config = dict(
    n_layer=12,
    d_model=320,
    n_experts=80,
    experts_per_token=8,
    d_expert=64,
    d_shared_expert=0,
    activation='xielu',
    moe_layers=[4, 5, 6, 7, 8, 9, 10, 11],
    router_score='softmax',
    normalize_top_k=True,
    routed_scale=1.0,
    balance_loss=0.000565,
    balance_bias=True,
    init_std_router=0.0105,
    lr_router=0.000487,
    vocab_size=32000,
    norm='rmsnorm',
    norm_eps=1e-06,
    tie_embeddings=False,
    optimizer='adam_hyperball',
    lr=0.00292,
    beta1=0.9,
    batch_tokens=[16384, 32768],
    seq_len=512,
    train_tokens=268600000,
    steps=11674,
    dataset='wikipedia_en',
)
Below are experts of layer 4 (counted from 0) of a mixture-of-experts language model. Rows are named router (the router's row for the expert), up (a neuron's input weights, with its number) and show model dimensions 240-279. Each number is 128 + 24 x the weight over its row's rms, rounded and kept within 0 to 255. Numbers have three digits each.
After each expert's rows: "comes after" lists some tokens at least twice as common just before its tokens as in all text; "gets" lists some tokens that make up at least twice as much of what it gets as of all text. This comes from a sample of Wikipedia text that the model never trained on. Tokens count by the router's weight.

# expert 35
router:161149128097152103160145157160163102119146180118107137114128101143117095137178157168150078168144115118109136166170078162
up0:106116137121144122126078123068176162167128103141149137171154124135121129173107100158148124137156115164125127120084148081
up1:149061112144095130128120128125145119157078111129172127129115148172133115087099145148144127093084126142131122124143171119
up2:165126116092106096120120124126134136159081124126119125107081113103138138108099132110068121110123128132147139124162115134
up3:119136116175110136135084083140146105118119139096141166124136161132146120109151141155115122156113128152106149131126120126
up4:084116150096103145093075094103125121107118165100136127104155085137137105157126151124137113072097129158135125097129145120
up5:119129090142130163150120138095116138114138185165146161134156133140077126142078081115085095141094116138122080096123125130
up6:117134122139141089122101137116166097148123134137110138149113126093124080154133146094129142108103142139142139143112110110
up7:152138164109151112114121140101114144113153119104116116113110150125140122109157102127118117136144136159120144150112100091
up8:097137129118106111133109114153109138077163123154148146122081089107119112090148140096104127117150145135108090134082136128
up9:169129138119087108147118148129116124122126143174125111093152123092104182106100146059123127130086141076110087129192127148
up10:215134132116120116162144137166117153157143153165090127145161120093112140152155145147160112098134173093098117129167110125
up11:126131138115127071095113108088107129149157099162113111133119128153065130121101134116152165120103137122134132127090124077
up12:122112182095117109099088123131145097195128153128141181112172146111125118145125088148140109095152167111145089112163110127
up13:133115156126141136120130102160098106153107110146138149124144088159136127125126170096096150112168129138127109186142104105
up14:143123156157093104119103091137103173164142122098107134145171123119122158118108137131091119142187165095105142116105133137
up15:102127151123098142138128180128155135149114126143112107104136132119165151103131178150117119162061135151089115081121116107
up16:101117125131157129127106094134132135100118149080135115105124154144150154171118119133127117102140131086113102100119164126
up17:138120110127137095122137155177115149175154124131138134152119131128151165133121101088158115141107131188093124150103147115
up18:093100102130137112118159137140127137169146159100085170142107075140121105172152103146183137122210102100145121118096132124
up19:169105161155128129114154146140109122092168139146120151173082087130164080113171078139111138172123149155147135126125127131
up20:118167148131158112106139080128087141160156099131139088122124110126175112178082138130177128113163120115100120133111144130
up21:101133090134115125122111118126129148144200127110153134154129141129145138119137126104139113148157125148117157102148142135
comes after: " of", "'", " in", " with", " to", "."
gets: " the", " a", "|", " his", " an", " The"

# expert 71
router:120104131145124158128046107193107123104119136115126120141139136108160090107154088132152129138128109145137116122163119114
up0:098140135108127112152118128172124114145160096122091102197151124139161126124132111184130108148167117128132099149150130148
up1:094143146152155127096122127203118154122111146119127116173110143142116119150120121099139128156159098157162151111130134118
up2:139120102145104119117108137122143131109149113163125145134114161099163134136185089107143087143131121117151124094129121127
up3:134117127177106122151075130134175101072116116157114160128104105087159112152165131097135120120135139132158126148102188139
up4:141115129136081104096152113137137156122126146146137098101129156172124123151166128147094144138101131115153132130125191120
up5:114160141174110145145134098122105157126120132083176109117121100185157118176143113115144140105170093152144134138143149098
up6:139130133134108155109137114151163171088168061115130162125138139110148132150136133157093155113143109118154098121163120156
up7:159135127126127131162169097129126083124115126116139137168128105124114115142150167075156114143159135142108113143152138148
up8:138127129144122103123140167146115146132117149086115153160125115155107119130120110142107163123156099116117124128116201131
up9:134180103115153149131129143136164170094127072104107099102128134081123140158139111161139127164141101167113163135124154100
up10:120084123111132095129141109161146172131130124111147112162157139146143084114130084108134112133129102140092135108104085126
up11:116139157083127101137089089167133132129096109125098153154110149130122128110131099137139138170141112124109117121120159126
up12:111196104118093136103155069151161185150131147133076110149107143158112122133131082128144117139142140120149090118154107110
up13:086098123128148176192198132106101134083145122165158139147169084155171160141124165137131138120143099134111166126103100152
up14:134157189149074138129151103125121122127152130144129131147132163156097132156138120121110125136128154112112110116126124126
up15:140076150142112097106147142105161103140121110105116136145117135151110127122153136177096112117106165141118144141108109107
up16:100161127099128133102055111084107098118126116113122180136133125100129169113150114160126093100164193149114121142158108080
up17:181125172107112124185151108147106123142139148099145144073114165106100124145152154164150125117147122102137120125152117108
up18:162181139042136176109092082132146198128122091121100131143165121146088115127102112147127130124119179103119106123122143133
up19:129115109099167141176118124089088102153092093144122098113166157117106147140174121151144154127108145133102101154158144105
up20:159094165153127109141097107112110100138135123157131136121126091090158123100132105141119134098132158160109129110151085119
up21:181106126094138182099119121143130131114122116112133186122145126089128123129165105161118096092126070106122129108115119153
comes after: ",", " in", " of", ":", " New", " University"
gets: " of", " for", " New", " United", " North", " South"

# expert 31
router:117123149148122138122164121128129102116117130112144074109147106163136114121143111127097152169121155119123145097125120109
up0:126146166094116128166107140117159123116121101072144105114108155097137099153170128127087121139092149132144109135171097114
up1:105126156110139105129175096166152131161130128194150103120111147118146127131103147150168132117124171196118106118110153144
up2:143120105090108138093111131122125144099142116111146151152128128120114120125172161115138188111091069120129117069117102102
up3:136119144149130067116121138180110111130141130175158112132124114154128150135120139111115139113088136154150136135180109114
up4:163146112153090142171121147120135109114144121143142097132163127124102187114159104140128149092117105154093133147157159143
up5:111117141136139102079106123134162131171136113112181105102113137125103142145130115115106122126148147135147126088176163152
up6:110158099107136112111146143154157108173133115090097145165103112148145146127142115096136118133110146117132107126082134171
up7:165147087149141146151113133120139166148123083116152170108124122080064121096135117138063130102125147123143150081120151156
up8:147168216135093101128124103144089094147122119091132121106180170217128166134087115139108139116134147118153142137116067122
up9:118140136124128117144126174088167120109130107125122157109111188162104152100166098087093107107120147144114147104118139117
up10:078122124157110163071134137150106139144114148139146144168066149135133109149086148103100106138113116116084115128113153128
up11:090156123152114175170144173109103135126142149115108121119148121127131123124133106127122137125134144127097107055151096121
up12:158152110133138135110121142140137115154092054136079124122192131138132118105148095174094140126113152117119134151123135133
up13:135114129122126125154127130070111118154129135139158121182098159145146108106144103119129160138092133147074125145084160119
up14:105155082097108149110097100117142101101137107135157117138157099152154118107160113126181117111135078089107125068130125099
up15:154116141151118140148121147115120124093103148131105130110117132148126178122122125120159118132110156122165111108164121142
up16:163120119153101139134114075137151142165110145153136146120172127169147122114129115104120130123115112127121097088091149186
up17:142194207138121119173109125134091136109117104133131141120157109100107113112097100130102171151140144137141131157141073115
up18:156154126139147175132098129169128117143153131163084124124144135090117142140151154118155141138161130155132118162133115143
up19:139132125134159103104156140152149126135136130141171123125157142163128155126130094151118132112161159147148174174179126146
up20:132099150064165154118136115084120146158112130132092137076114108109124062084118145130147140110113160121137163132134152123
up21:120150134148140103082149126100183140148173137099133167155183098086138126125121123162184085126135091154128114130154132140
comes after: "-", "|", ")", " •", "ed", " ("
gets: "\n", " by", " a", " name", " Country", " List"

# expert 67
router:141155128207148116130171195086120105137123139111110125157135159145111101108140143112102119169116136126118102111122123111
up0:121185142151113122115115126147139146154151102117143159146140096095118155068122118112147123126092155123105094134166147161
up1:146066169118133127134080151160160142146148136100180105146137118097124105123106091123119146134142112140138127126122139103
up2:147146091102115139138142111147133114105129144135156142180119110094120139133063131124165082135214142139152075102133097137
up3:164145126137082130175147162147066106159150106176096120124101147136098115121161130115096134132124119115153141125122156108
up4:122153124124151162121142176109139123110079091065124117153117110126117097096134155183143095118082141136113098131110164095
up5:155168160159122130146134125145144138112129063169124102145095110123149127117208121130118127132167093155121109104078127158
up6:102150092146152129092151153098172094125166137093174130129096102093189113130162105130110121145143110127103092155142119090
up7:117146133147112115203152131138115133087167117130127102192128152133135130092130139159157151158127058113108111113102177112
up8:112154074127159124151125119108083130113161115137137127108144084127140125085172108142149134115106126109136087148103096102
up9:163141166132133120125114108118137118114161115153145087120122108132094127079131139132126152125116141163141167139139097135
up10:180138184140123130125135140147183135137099148110103138110140164165082125157153109129133131139099094142120125178125138155
up11:168142102124134091107094100161133130125141118175123149141081129097151099104097112094202120129159148137116131118115108115
up12:107138149133120132064115097146160138144122126157094148148134136115147153153139081156132077130115134159180162086114114112
up13:097163148140160105147131138114117146149129116124093120118141154119137130142154150136135093120102139122093155123133125166
up14:103143152144090124124149099170087124138177116183125152111138099109092161130154130150135132111119120120112156107111104090
up15:142140172140114094135116142114115182121125080128100146147129160144113141091177130159075122096154101081125131114138130119
up16:117064122153121123125131156136135099165108117141141111135100162119131134136131081139099165132118110155128158116154106158
up17:114109129139112124130122114110093136094167123127159148152134127128134133102130139124068156112155121184158103133133139122
up18:150106113145120172117081095158142131112115106090133135160116150103141130121105117098151182130140150120099122119104135131
up19:164100133135099127097096110119131101188151128119195123124117149121128122116139147107163142135153145119156167076137099073
up20:172085129129110112128117130171123134127107090126146078145064104123098173161127125120137164127093180175126117108112171137
up21:123125082133098108140156143119099120138129114143143128128121101116156098115142115102087121136148111165164113109068111118
comes after: " |", "|", " 2", " 1", " 3", ";"
gets: ")", " —", " ", " %", "\"", ":"

# expert 5
router:094127169105110096105144130116191120134164097129113096147166140168139117116110154100140102089132095119119184163137132159
up0:141130091128102144163126153134074122126133134164098132159173149173171138152130113138140113186174100099141120136146165132
up1:172113106113138122153115093111079114172123140148098169129109107118133123137128162163134130175143121118113127106121095141
up2:122119149086124139166148126108096088113072134131103112153133163163161122112117148139124145124152109146117130073105180135
up3:120128144121133152108155103127144179128125182108145144137087161115097129131135129138103107152123131115147108107083133120
up4:126107127159103134102139107091095102122152137138110082128154155143123099147125139193130110138133186120153158121149116106
up5:134141160137166111149133101087122086185170096096123145121128151142127165125143149116129141135148142099118113111103105121
up6:132170128151111112124144115169086131129089114131123179127084145120118150124109134113098111140162123176118117157152148125
up7:119154110130179115084118137193177146127187092118145100105142125131118111119145111107087119138186131143142142132112153129
up8:157158152099105106128136115166091132170169115112107108153154127135130112123147103069114153130149118152108110115119095090
up9:082136081125157076118126171149112132145091129120117134113116067103144102118097140094121145110108135189123129140149140126
up10:105174137125108119105170087102104124105180073112102089106095145153156129137132118120142139095148164105125141114120142138
up11:114096162132110154099123099116142093086128142165136094137124117148103142141162135121098124134159124148112109144095118131
up12:136077120127140143121115120172132117140094113117166127158092100125141087127095127130113125107121130164135145163161136137
up13:149124138107179134104162116135130154115152145128116056121107104141129111137109122136079109144128141159180165132119104165
up14:127132113156132124131085133085171160144141099118124071108138085139130136116120121094106150167131086150141112135078120135
up15:098156115134116141133137119111109088169138137122127097150136093121122110143130141131108166100122103113136102165150110151
up16:142114098118132117155114162122125099097168141184128157127126111096129120061166077142123139137107116124124058130125107132
up17:157111143118114151145115117142116112130106084146115143127085124172146117123087145146134141118153109091149089112125094094
up18:124152127145128142118132138084087147129146137106116131098198142140152112134122135082106152109127108123125085138102070110
up19:138139135119115148124115137127107078124100128115096138062165153129143091166130109100088135137077102104150138134128126089
up20:130143117095094109105120145080122121113129107095127172145163119141134160139149137098093114117125076116090144117105101127
up21:110128128130112129130136091134160107136132107165113073136117163143131172177119118120140136115167143125148174153161153159
comes after: "\n", " ", " by", ")", " MF", " 0"
gets: " |", ":", "-", ";", "=", "|"

# expert 0
router:133161099099077131141137108149117115155146142131164151110137110161110128172146129171147107141112167157158106163137134130
up0:113178154140114101128101103142121164142124185072133117082127123121149156119145135132090158139119104097105082125096130157
up1:140146127117119125104130127138149172106114160106131077115137124143162122141124130113123104126132121147123175087121140144
up2:110121160139103115122153118121165091156117120150118103089147124116123124097090103086081160141104141124130131152151098099
up3:109117146159115111120098176162085123126134134140113127178132115118110185119152076132124122181110119147120091129132109114
up4:138135108128165173118113107140117061143135127120103150128150085107166132138152123120139139082156107135131117145105115128
up5:153091146128105105147066118120144105094129098165116131105095140123128096116133090131162132135090141129127184110146117133
up6:115120118130128118100137107120075147152142138158085143157155112142134117108146128143123125157179143132153134122124108143
up7:110122113116112155121104088116157133124175169127089131133109087134152173128094102146144119105142131134163122128141145147
up8:104132138094160135104121159132132173132141118089078121123076107130140120127104151146178136106141069102152116128141143155
up9:069107124171094153143132137102180137099082138108084102112108080121166110122139112090085114122106156111129143119082158126
up10:107110131163102136084116113144092139136129108136159118173154130132117147125131131102156146102160123123169082123149136107
up11:144095158134113134139146124137133046138162172150111120130180154115134110111152065154111111155128108124139081125165117130
up12:174139138133100129102093119088142098109126135120140143124163106143095104145111121153146113153175127131120118133172120128
up13:138108154151111102095099152090132132146139131092089115126141104103153101168124108144156089125124128134145118107139095126
up14:159119145112139095159139133091104143102092146170111135142112120126171134111142159141134124110113091101106127129108144090
up15:140131126128153144121116174157170104084100070137131133146111136139171137116150094094155144132082142173144108095110152100
up16:155137135121110127136117142125120128160164114152124129128153134152156099134081132125127116109175095092111168120137134114
up17:115126118131145067145139131129143187141123148083114104109089117108115135127142092108090154167067168142124142116083121139
up18:148110087134118097134099135119126155117126120189120071114162140116176119154162058140108136115117110139121111123107111109
up19:152125143140125120112106095142062105116161134112155165128134133112078112100143123146122128088169165133151161136176107159
up20:180167116143148146152119110169110129171131124130112123135131154111105145115126099136156125119105091108101112128177126084
up21:122127120124140160120119112164107120110116091121114137122114124091057144115111157130095141116142130116160166126179133173
comes after: " of", "'", "\n", " in", ".", " for"
gets: " the", " The", "The", "s", "|", " \""

# expert 17
router:129145104125135085192101138117114097100183118120112136095096122162144131130144118125123136081118136159124110156150136140
up0:111134145149097144135130122184133138147137111094094118108070113099134122113161145120144150117141072122099134075095153101
up1:144160086107167150132132119160154173138128130136119121119082073136113105112156129123148104151098073141181112116142104134
up2:127151110159116141149104107176148084115151110123124088128141121140123119154132093148110114133076110179147160119134096103
up3:151140158099101153136124145118146111130153102098119111137092123138145137177114143099155128160138115083117097131168142179
up4:106145126168124168131091118173124106202096136141119100150145125148094127087113116112113152152147130121117111116111119130
up5:126130115150126100168162173112081114159127146178135141133120156137182153122138156128120155121093141143105059108136148143
up6:133108104151159127144136122136130088125097136157129103113135100112127095115120150116082139164090146169177110076138092174
up7:147133119097085137136100157140095110119118102109146139110167142144162130120157110123111121138141119130105101148098065098
up8:090097100151105133071095129162089139134101070126169192112132109120120139115119082128101062139125190124158119122151139135
up9:143082109119113140133152114129126104109135109173135130080093152126113123162095172122126140163163143155146111148105124070
up10:111088150125135104141077126117123142106094100107114146119136146107127143154129143108087110141092126171118139148132105155
up11:126133136125132086089111130168121104163134113102141175122129127105109147097129141115133114140130073102154152120135121130
up12:157114139113133132165125107115136149144131133127155122087120178145123132139142158142077113143151105094122099149135162128
up13:132146117142123168129129105109150155112162197148130104160145150130121145097098098093132130110146185145130106123113145128
up14:138102139151143119169142102158174126096077110123151140133159109137137111125167114145156141109147074120185140113100156136
up15:129145127124156144108138115144120121143159130152125129177100126150137145167132122134163114129164143160132160103094088090
up16:136123153137154123158128141097132151133129119161124119134114143103118131120123077105181119145155127163117156143156091104
up17:142170106123137127088112132115150115110102142141131128099130145126085143126123124126144151133116114138096141153131168132
up18:115105119152112163148096132144131136103126130081094106133130116164094122132090127136144157104148123104140112137154149087
up19:132119144147102119116105111197116111131142113117140128135162112091110104154140109099135132140125091141189143081129080120
up20:117147133131089138141148131126117081128111086129117146171104091138106095116159124135117153138139140141148146138154108093
up21:107114091141140137134089115102116096121154171144122078120144152125153120132158100101139110155126179183076092150118104094
comes after: ",", " is", ".", " (", " was", " Born"
gets: " It", " which", " it", " that", " this", ":"

# expert 28
router:085092138121105107136130103096153125160105128138138069128152137125100115076132131119104118138127135172113129141155122101
up0:122129165093092131114107119127174173150128138077100104109113076136099138136109117120166119155130116125107157102108148085
up1:185170108098113133130115156104155095136122180115173140094117155096098107142142148150173123087107166139091129136103116148
up2:135099120107113130103087138139129150142159136090160143167156130183175153140173175080128146104151080122129128156112156148
up3:097096135130106216185066142111141118127131109128109178145123138184098111112102080131122068166088123120122128145139163096
up4:143170128143109124100134136150139098086164129150088108155162140142142105107151124116118106121141094150135153160141114144
up5:112126108152128115149098125181060173155139116152110121140105109117156121113110094161164123142124108133152088116153120110
up6:158124125128144192139109150109111141140092070131131096108126122113126131123157152127140120127143115113116159095155075107
up7:135136106162138112162146111106178103105147076100157114165141120124115158133177117142094112130181085127159112132135147130
up8:142118171113138111120142116125151137140153072111172160094157099110090149139166149129107144085149149115116133132116154177
up9:175134106188155113114137126118141112123129122131134165118142108075132140124147144116133174130135149154092113119144139160
up10:139141159144136133125121134148126124158099124117091123191091110171145140144100187100128077116151095080152147135092162168
up11:131113123101152113130167154145092138115162110140141113070128141176136150119149111088101129107123143128106062139146128122
up12:107101159135104119063134129152130145143129149092168135099142147086094143128137146139158178137120130144104137101137142117
up13:171142091097126101115134111142162119130147093165133143096148117138139132148150110100092131156099152085124132142096136088
up14:156138128105116140119126103120161138126123153128126136175105122102134125125091109148142119137110078111128107149117111144
up15:170150195113124127140112141123156122153114129123129153102150135133193088121113139116152112147108143112113102104154115116
up16:081136111149125106122170139137129124125139143151134068125127098138123111114177149109096166116163103162139150142094111113
up17:149109139126144115135143112110129143172121122103127135141104097129093132151164181131133127079121111088142168121094204129
up18:130089145138121145102128084155174139121130180118102131119104137121133098166152111148154143158100088140155136145124176089
up19:155129134115140145141161134132095123126099089132137193126133114171137144164111131099146119148120128121154109096141118135
up20:096101108142085135143146155101098129157149139120121107155148155152159096135158104119124176105093140139155169084122082135
up21:125146177171122084152159107126140094084123104113133164112168120117129133114160101142100091128185122164095092145106151129
comes after: " of", " in", " United", " New", " South", " North"
gets: "s", " States", " England", " India", " China", " Canada"

# expert 9
router:135123122125124113112120132160088144111138114155110108145135124130104136143158094124162153164119107120102136153147138143
up0:088161139114129126101122117151114156146119144160138159109105142118148110128090169173147137156134126127126098107143138155
up1:148137113136117126140119152139117152146162125128095114154137137139155161174106154137152146128152108097133121174108117081
up2:160161153159137128167152156129117134131091156107152141107128089109101157122134144118156117152097156124102117139144088129
up3:120182143158132108122143091086144082112144149184171133155100104114115117076128138175128141104121160156124159091123144146
up4:192114115124136084145120143120100117125158167142216159119151141123110134154161130145182095125129100176099074098112108116
up5:127122134093110145164142110180092133119130111152155161115098151135094119162124121152129152119132135093162101109136166101
up6:120160110077122138101108131109143156142139156150128167122164103129126158156153115143159155102138115186085099105088139164
up7:117134153107094142122124114115151130164088118120100144114130105165138090107144100098124154122147091130133135071115158128
up8:095094150114160148154116129148135156127149117124099140138130129147137110132168097172117133094134087119141119131111140124
up9:132132196136115124155159141106115123130129170158097122134150151127114111109113136151148147140112121085160152110129089144
up10:138139117145123115127138105148112140147134121139149132135159142106115191106091186146151107137119133103145142177119104131
up11:108068128116107119141160153102097158148106098143140132146118101134112145130086098109164134110159105135161131128120092122
up12:113119111110153105145136151137168114118167113154111162136150118120124101135119084137157104160136104136117130055110110149
up13:141124104123158156152166090118171126115131103122132176125108151107166128132142144133103148125155141132135163099118126140
up14:132136115131115141128118102131110141075145105129097135145096169120156173097137139110144124099145137150143130156193164105
up15:144174124122158113148139144113139097173118107086152135143122134136103154115124133151166176113181138130095132151099116137
up16:096131119097112134106115149139150130135072102155110135162140100137140095132103121141143135126109141116153144118107077133
up17:110141134158140150127074143149119121149137177124150103081121138155103155126122110149143078138099149120116096131129123131
up18:161109097104134144072169147128123145109107123074120163190114083094100125143138165120143120133150118085141108120146120104
up19:175103128074114157144085133125090080136186114110159150149124122141121156115099114129133109123166141133105133126159158082
up20:169087161140132153094056114111104143126105112093119134102107121131130175116130110137150115132094165107162142146145153114
up21:139129125149113115157154108131201131179190130125098147072133117100147112105145119148178157155161145124134152127166118139
comes after: " |", "|", ";", ":", "N", " 2"
gets: " 2", " 1", " 3", " 0", " 4", " 5"

# expert 72
router:137146158125178166106085107133153145146138129104131103112135130152110103151163144149100119107126118165130124160147121138
up0:128166142140142105099148145161110126129137093158157127131117095118097133129095136123152118140133145134099123141121144127
up1:149114144133113139103085119115161161131122135098140092165133101142091121121100102107129089098122097129105091161176140104
up2:134124117138125110109140110161118155132142098158136136121131119086160150089135113181129148146141139170157098121160140121
up3:153084139144111139121096137150125130132136149128122119142111168122097135061149116138153144089165102070131138097167158116
up4:149112158122130140158120136128093144120126148129145169125086137104156113133144110100110136121113129090130150133111109101
up5:106140122114157137143129094137129103126118121146126122131118131099088104131138157142128144136149142081133105111141091090
up6:127181167110087112138095093158118129130115138145120155107092164122119160140133145117146116121141083132111096109065177135
up7:145139099158129099149124110139086127155166132126150070096112063126147113117156119111099106170121113152131092101173133082
up8:132139127120142124120131117158113118133133102170132118202147155118080116149108074136145124136189176117098124110175104124
up9:117096132124111132083187134130183127126117105157078115176121133160173145137108137094154155136090123108168112130132156117
up10:135140093094115108120109110087179137105116144107139149155075150134084136118128130139079140118125094108121128111091163144
up11:170156156122101134141127099109101118115142145133164146125151123117147126108135125115117138090157122116115107137127180157
up12:157106151165131130110130126127143149155106121136097131135113087152112156096132145121152107117124146083121102149109145146
up13:083103143129154118145133130122117088160138112149127114142124125128116150119129113141146132069144102134159158125097105164
up14:163108121094120175152155125116173087114132126112125133119084151124097136133167139143132090066120151103099148093175102161
up15:140099088136158095124128109127149087132141120105120152117148160126170151156175099121112115163134142129104108138131139161
up16:137103113130149089144122158146139122160126134177148143145136131137143138145140113151101137123144175142139132117111147158
up17:108158096111138108122103148194173141094139130161139106134185145125107130085167061173144146160110118132120131113120105167
up18:127089125170114084167175104134148109121177114105111162120167135141144118136124140150111093115118156141152111138097144137
up19:131145105141111128140105119154141091172135104123150159137066122107106142153098157111104122125148130121141144110106143114
up20:074124105128120086098169125124116129088123132126133102131121139159145138081109103053112134114149190150162144118143107112
up21:144160147120143130116133102140156109114148152096104135141147123133077128140120087142101125148150118115071131108142137164
comes after: " the", " The", " in", " of", "The", " United"
gets: " the", " (", " first", " United", "th", " States"

# expert 47
router:118112104127138139126120136107138114097124129135153163108132143121106155128196137119150142134121156148118166154145116169
up0:108099111147133134102125175155065122095123110176159114100128132112139129118126106132088153104182162113114122132108156140
up1:120115110168125101124131151124097110104098105190136091097100144125128133125120119151134122125145141110123166130119152136
up2:130155150113137169156133127144144143142136133154118151132145109085114148121154103147105164101157102151165129109122146132
up3:137144111141128125151142131079107119103131129147121119074138145130128101138129133123104116125178167099104146104131097145
up4:092100104125140117150139104138181132166101111132129122109114107175160118143149127154152154102088078149104175105094129111
up5:128100125151069152111142104108075124109161134132097103146142075165181159127099141108130148140106132109119138114087122135
up6:167170133122105126115125152165123160117136155109104126142144119148174161158146129133092142136100138115132134125111153119
up7:131120116139113151129162116086163067175115140096092148131119124112122134169150098122096108115125136122122110137124146155
up8:149131128137155170128167127096122120137149118097129132150159107134179120085181167103087111118146153113105106114137123133
up9:097149103098112102113106090106154127153161112117152140137109130183113123142118153130121147131141147108111148152152091100
up10:152148096134101169107075127128148073130139124187138103115150133153079131099137181094134102107158139149156108135134105150
up11:119143144110109108110120094148127117133107134098139117086153102118110133096133051153136119154126123151138132137093079153
up12:111094136125066099118191098095120106111153154093152134154126107111144124115172134156139124154108120134129159109128102118
up13:100145127142100144153151134117090123136125127092128131141168124128103125127127169122171123101169154128115171083112118101
up14:140128114124112151148141128118132124142151138128105152171127138119159116084137108151100139105128114185165124126156118124
up15:086125123153153129113165106133089103130128131105118172119123080116161132141112129157075095134143121110141128120146110089
up16:105204173119099123118128150134136162184104117131148107119098137111119154132087165134094122080092105129145131136123150128
up17:152135069168146109102127129155110135102125144107127143088114088122106145105081162145137141095155136098070130127127112133
up18:140170140135091127118095090171093095180130121147149140153122139137089123162104131118156149181082097114147113160164158093
up19:130178138163131118108135127092140130106154115120099123160141172143096148137132136117151103133125142118163132106137130129
up20:136144150103105187149168123125133164155143121138104186119133146093093131171134124112148113132119095099103123100157110113
up21:114203162098123175174100135147126124135114089138151163129139131178150147170128113125158165131106136155105137129148120120
comes after: " |", "|", ":", " on", ";", " 3"
gets: " 2", " 4", " 3", "==", " 1", " 5"

# expert 52
router:161123125108153145108154130124073117115143171140114146108094135150125139125163135140148135130113102119107151140136106142
up0:099118115136114141167134138148108125160136105128094163153120078174144120110132176118123145149140095049123145167124143153
up1:104129106136069127153153128093185119123119123151115130091135120160092157157103090119132129133162145097134166120144091100
up2:141172169124120134124140126108112124172089164108132105101110149116128164118148155127176149145153127155162097146121140088
up3:128101115146149129073116108090112124110169123116107142136106111121184101111138130140140133111183102193127105114100147145
up4:097123153149147157085144179109117131114113154131105120111105109151146142129126131124113122145128109103158155121104116107
up5:178093124149081091118132113141137127132115166102111145152118127143113143157155147118123128074134113121124140094157102126
up6:115159134135168144119138130131122157162129103141128129120116169147138108123124127088141139103157110169154146122100098128
up7:158143129160130100147133107149156144104167117126162122104107090125133173095157159119127112147145148121141137119124138149
up8:117125157150139125151127081142150109142096113136123144155167134152102138128149128125130147133133176175107103135115154150
up9:141130128144166115113084161128131090106131129135151152177122120118088151096187119134141137143104110115121103161146143132
up10:155140144112138150155143131153094119122174128162127127113104147104138131161101141149119131145123134070108136149113076103
up11:123077126182121137134141117125152086114141120128143094154156123110169106120161124139093136120118129151128102077106109131
up12:163137142130111101142105156124101078113092138096154124112155100124117123089156136115117098141084135129093131156116108119
up13:175172141080107116116151140128101107136121150103109131122115119169130151143127127141104116122117135144139118123091118118
up14:153158200106116159125109114118094121086086149165136121149121109131135108091110130102112146166136145123129131090136110121
up15:161124113109097097143107112149140121166138083126158158120124155094100121148134105143152119129122157161116132138161116113
up16:199195133140088158124132149121087116121091125112156132130157075088117133132143134101123089155120094116126115143104119140
up17:093100130128135106109126084121150146174133166106125108171084111080119136093129132135119096142181158159105128117138168100
up18:168160140152101042130131121154131124140139121137150168139079124094123140154140147146138153119176090119118089153135146147
up19:124123123147142118118141132099120093101119128130086133143187135189171156089142116172128097084127137141135124064049106133
up20:143124172081102101184122075163174125154123098100107151093116144133093120173101113174125117145139126114080113138127153118
up21:083090120111144149109131133130122149126160111106106128144109115067130115161145126127129173112129089129126122133144124088
comes after: " |", "|", ":", " on", "aged", "age"
gets: " in", " 1", " 2", " 3", " 10", " at"